Weights of a small mixture-of-experts language model, trained from scratch on English Wikipedia: vocabulary 8192, 2 picks a token.
Below are experts of layer 3 (counted from 0) of a mixture-of-experts language model. Rows are named down (a neuron's output weights, with its number) and show model dimensions 0-255. Each number is 500 + 50 x the weight over its row's rms, rounded and kept within 0 to 999. Numbers have three digits each.
Before each expert's rows: "comes before" lists some tokens at least twice as common just after its tokens as in all text. This comes from a sample of Wikipedia text that the model never trained on. Tokens count by the router's weight.

# expert 0
comes before: "\n\n", "|", " The", " the", " a", " he"
down7:454476399448522499484472466527515484453523515564478628525475467453448456544419506364528587482456506550525511617528441458533491550573547423455455513494505402432461503518479464520488534436508506457524497563529451524573443434500542533466411502494463599489504530568443490527542505488530546454431511560546533533463533553475549577379483469498490490532477498579391516621483584421565544577551642475496569536519428486524496597458508519471532538589539485527491438491540456419547590436528489535470507483454544565495560494457534517502469447458504422500523567444547489576437538503417534576460515482494504545495567428528434456509569437509542458591554554480527435493495494490487569413490474529561532581538417549464435489454458488535541515525515551642503433543548579502387515461493573
down8:421560598529447565494487522416491459459521426558515491498535441426508535507576392614511499541549493520519502498427371501428541537500538417617420507465402441624441510425524489482482534520612501520454394491488463444549444474554623454441553581499486535499469503537512591509534633489472447493542507550540506517446547432455490569482494602462466497437510537496461457489453500424577509593482532462514572512496487557395475568510434586524530472554507480526509471495501417439408508478504558478514528550528464495461517491500456419511485546511519469518541502532470513514542557484452533448524544539542561555538401414509466503547468506501461400538513443441508512411531439500484450511488517482494539510417502558397485584579427597528408584424571511438460520489515517516431560484493480
down9:531587602482431455427526515564537532519473568470431505487415564487462583496502529499408414473535480505498468543546516495474549475401528467500511523538416429472447494475560528557440501440513446536573559541545475553538538535497555489520463424486541611624450524429573511607404460467408515576507461528507424576520504452539437481413543499583439444530553434501477464453455413619494451419421551406521431483485504509506599439555582539501517560521440518513507425477491518459438577493548521443510429512497541458600523497479456523498462487530523525580478370453506545533437468408505545455534470531476516417568499457476548581524477484487433542464510496523454485584436502478437389494433468493554442540497522487451525550668492548517504438528469483510476528469465578531452490480516518

# expert 8
comes before: " |", " of", "–", ";", " States", "r"
down0:472527504508484523533457497567395424539498568501429463474516551533447493541476486555513546538400547516492469416443513477566438507521508421536516492565460555495499512505423533409533464577598371477374531484514503518477371464497391610523542489482511437539536452546450445431491464562587534543453528445569504592642467587497543503481540522535529501496444535442533440567445547558582503439441420477514479477588410547500475457484518540527503485511594483624617474485464470523528444487419482516472616464500447500458496467523519459516541482374589494430563513546541486516545478494460487582509486469494457519542488534524502505429509532482553497517493468472549543468409545457542521523521529427587496471446420540495326475606439498449491475513407550472529505479485508507485484480545492
down1:498472501442548512489539501528422445539516478536466542490549408437470388517451491585477538488495508490413520510579539432465487492480546372549465492454516506544525466477502507465545538540427382380508418532499509434590514441501465441447552561565482485511572448449430442535459486593508504511559487507508470522406528481467414516468483485466536546584533495533400509571475511551496500581459561455405484640476442538508404491528501622499451540502617436479557492436510544574474465584500420519461454426519439494389512527472458510542476470473447536450545442563506488535524575443530463539503486512482482488494419547543552473440478466510526490429524505574491507406462470563512409555528476544437423463448407526603508519409464471464517456504473468468404424517344457419513494479512517
down2:492496497467465531520528464540537466606484576505541461547571395507486506482455408475562483464547365468492508486459457499480478555483510464553517511650501527462496515405584476550524549555449447450497478461568497479411442460526465503546489511460444539472538524478521564526431385513572539511539396474566563458597492460439461461409524509553515473527415521385526514506601516492496503552487482526526548497528430553470473429577523471578468541517521552487493500478508372481537554627525526507487464487591421469512506505488520586518483415567528526475523435412471537411489516454487533506564572556544558441520480534505444517465528455548494528646440506472429501374505418552509440453537521586505434579532431417412437505565419543582477497554509416487518506475519515476515565481434445

# expert 1
comes before: "s", ",", ".", " of", " and", " in"
down0:442468519551575428467523547552471557513486466460405468506512436563486432380516533533465488496502495424455498510482531542558595523549534546477512462499414471547448450410508459502591418443485485490489427560514475569507503481519470485575527555420487499480417578491493475559449559397539499377516593491384542544536429427593574480484440587534440451436477591565513461555417502428481537569457432517490493485439470528481410526537560536451556528419518555498466515507437514550532475498665494565578543439482534547480428587526579484478504460550521550557514500508439495546510517630438512463491518454537451514447453527494446502463394459521478466504449487499416517454506456456511524589512476507565424528426502482484436526526477468578576482468558484500370582533543448498452550487447503
down1:566564495417496448468485525482548558486603554499448499535460463466462525446430432516510549526504446503472441491460508472473399473436445525538546557439520471547587504493645470552453485547620526455561441477508392441431532427544507502525507518623439478542530445565545474524580563480590578489482567464534463430488523476434525468408437578480536537499429521561512482471431534523421544493494424472520409481461449540490438500449400501451575491527442441471481511489495477529465514513484438554418556611605483516508473527464480498487448515608470501518482477541541513497473549460457448502503496507497488400397540498556479650481596531406491484499475584509432463555597496454510502491579510497523569436538501438512508406454539417501473495536493430508545476464545593387505588497468442
down2:481573557551517478442529566516498544508558516471485509453608514588453504592486533526501502516554470514517522557544514488534517398451481449549485458486488474476479493454510539492403595491499415437555520391555493444540568435448481413521422548469480489600458567481496477500498495483463449571504404424463472522483449477440447597540458557524453460527506418458457513517563503604442515477495434469505583494564529528592530541536550542498510536426464439500499548592447480593622479499496581521487580483584484473612572425502474524541448521502577428514444536509536504626408583431472506511446497509454559489491384504487451518433430465604541495488498509474525503421563526452493469514509540633481514441442439492406549502611515429601570494450514463462515566507495479526497484494557405

# expert 13
comes before: "-", "|", "19", "1", " by", "2"
down0:509496535490550421517583424466544377445538525557534523511491502586538493581431505454516561541551476520539614479514514485546599571520557366529533521492389585521557519448506497488611464539510496473532439516438485564435453562430519487500522462519467477548495405465496493569471516464439448449539387482510471524451497500535485543575477497507444608457375518460440555556435412567462469471518442605592468569576462577535494436440483476526513589498524531524545497465419485504522520457547520444450582547520459489529480552545463498451494462546430545464443431486438480442453461447531457543490439609542543529503488482521436529542451529553439504492544491497513513427542518553515434409511455482545537551471456530394466508533487553434549578548515485401531504486511410618533567444476607
down1:480462499505580600544464498453459462422560551603406490457456496470498537507552549534447522488466481483534530523604443437507526518514525470527466541547472593422500504472499557550548486478524444410489557469441536485516531496505549524554505523527450401542364459445450458507569534523413488540481500545526531581542443587548482501418531471501478419568433444572474461501481491570499505551369550551493527612375527539502458476511500557502588489528532552591477384491564554477581553470496529616547492580519544488536578451483510544431485579479545529534517557528526487440410468447601513494557500525500449530577455511463483424531488508433633425441522490481497497493444568457551591455531471443417510581489474542465494472403527550585483458524520489532511442469495608511478378501482500
down2:494564457509444490594503569441526509509485517464562515441414509528506525474531502455524450448559443476462444402528522463544502519494537382569549516532493556559413510513528523564462504543532516462483519495528532482465460581509504459510519566509477468434554554455582468450465510454504516590483416518487506420557410533493532509576554512531492500512543423640509488564468475515551541493479448594571380557400465653519594518573514461462568502439413422478548553506530547473542461469377628489530488486427530506596389517431434464446510452475445448437510557444492442533401523439534503477533564484523451477462479479615497654520551450517490515477484542508542474455530541535511515567473442585533495519490534610504528525512493513489469533564583564512457610496453519529478556530436516

# expert 9
comes before: ",", " of", " in", " and", " (", " to"
down0:487522573470493483580490457489568547505491588458512596430594469544521558492454531499554533548582471534551415507418481576456526513558564471537491506504523541517436403457460512482504518549407514551558436424534579531555467466524455579647463526475494481651530515489491496517436471395491496535484568494479436491397514426466538413552527380466521523471486520465426534504448477451543549532475504517420417533501440435454442491538512503500579487503420493479524437456581588425462446539615524456469485539551473427513486462472509514556578501556520412449498472576505476500424519567537470515516523456431471566429544401549408542487482535474599461532510479360480503519468535517497529505588494419605513468483485487511509493643530525511461463492566501490473575585466529453474550430521494
down1:473511383477482537435467507478453545590569518561648539468504482468488573461533498516477521472581528512512451432556561578481425495525468546506511521404503513495523423447476503630530392500506473481517445501392463530533437482564561443484426431466491472594447424479501547511459595552441500482453470550515514470572533475462461498524508545496532504516365472531588460502411478534487511414521568580571512407518572580536537482467581490563543511620497463561475594545488441374503513541495386376488473606526494489521577588566489439436498492544463445540493481569602516422559439413527534449452498476552504510472500544435460506461445530580482516590476481552547438503538521511460537506508488450424540515510508536471536531426498439476477502480505514560505473536552490582538569458493504
down2:566505530545483523625536528453533541546553523507487532500514552510459558559454475557502512490472489444544561532562530544456484464451538491468545506476543524570476444416471521449443487455528479463469444499537483548405432508508516356443475507488503493490495458535535467519581488436485494541447489519495538459527496457501507458523511572447619445389519572430500442462549440424491444566483553552524591486560478519561530450621533569461631549450541468545401564474535525641512554460371530465459463505536481487455471492431541561510514561555558482524412475516455505576533638509446465450462505506481464411446576522489445485612493533544480455508504522494514477549483499471543538480494450505522580471503468441411524534510433371464471479438546598601529480524583423571531578523624545

# expert 12
comes before: ",", " |", " (", ")", "'", ";"
down0:469394469505451490469509478488438561596599499487513492596455513549588518466525553498398543463490488455501479551494504514408418456495498513558501512558485560491555499455509447479488427500537527511483476494380549480435590433474551517415545550515590449443535477524474489522401451531470415542457496504604511529628546573489419524525472652489440521607469566491490530416492477422511466440540594543482501510522538507507508432539475510533459455485518482575445579464474516421497453517509557592497502515537533591504508472543535483521441482571462522382526532495455498473512410626460510560510482475459536508527522369396508515499532496495554565482559437545499454558516556442572453538585464472499537526488560396488501499550521524441520502404637408504438497433539538421520462501503442
down1:511470543516516481582451481583490491530588511561513542496525475514422519521643505497508506488543360443475526543420481596557458557453506518538428463504467613467506533549485537482414411432518511482533479537518505595475428534530426553524398489433456493453563529446465506464455544516484544424472483461457472572545483569535586552494520507597490493490436561436575494477534415529470469547557519485515456531593521450507479475473476475441651472539510540548536524416471495479511483498445520578453508566410471425556579529446443524454612485407446473492463499561556454522491484471516569549466547567479520531487548554480358551428454517535598435431589495517627462527422510532443478511554556531441489494484422514501512497446502519574544434384567540510443542487519472572502562465481509
down2:457494585487456489471477482523490580491474539500556521497511557455430416475395491536483470526547540371464520417506467480507549451575485544555540507485455462439479515446457510511631485456571525469506573450491520525508465496558555553457363619557479500550651430538542543504489494487544414484510405451468566471575509570400498483454471460517521525586572516453408492532511476471443474517422542522527545449493436425546503493572513530448541377470505486498405491543493534484412484445506508566436411434487473489558544579520440514492511486597574522409455506489542538394514536479487509509523548553436477453440447556549452548508431461502448473584401464517491609524477456550459506470538523599498525477539483516560455536560439516491420470418489444491405478537439453514542443474384507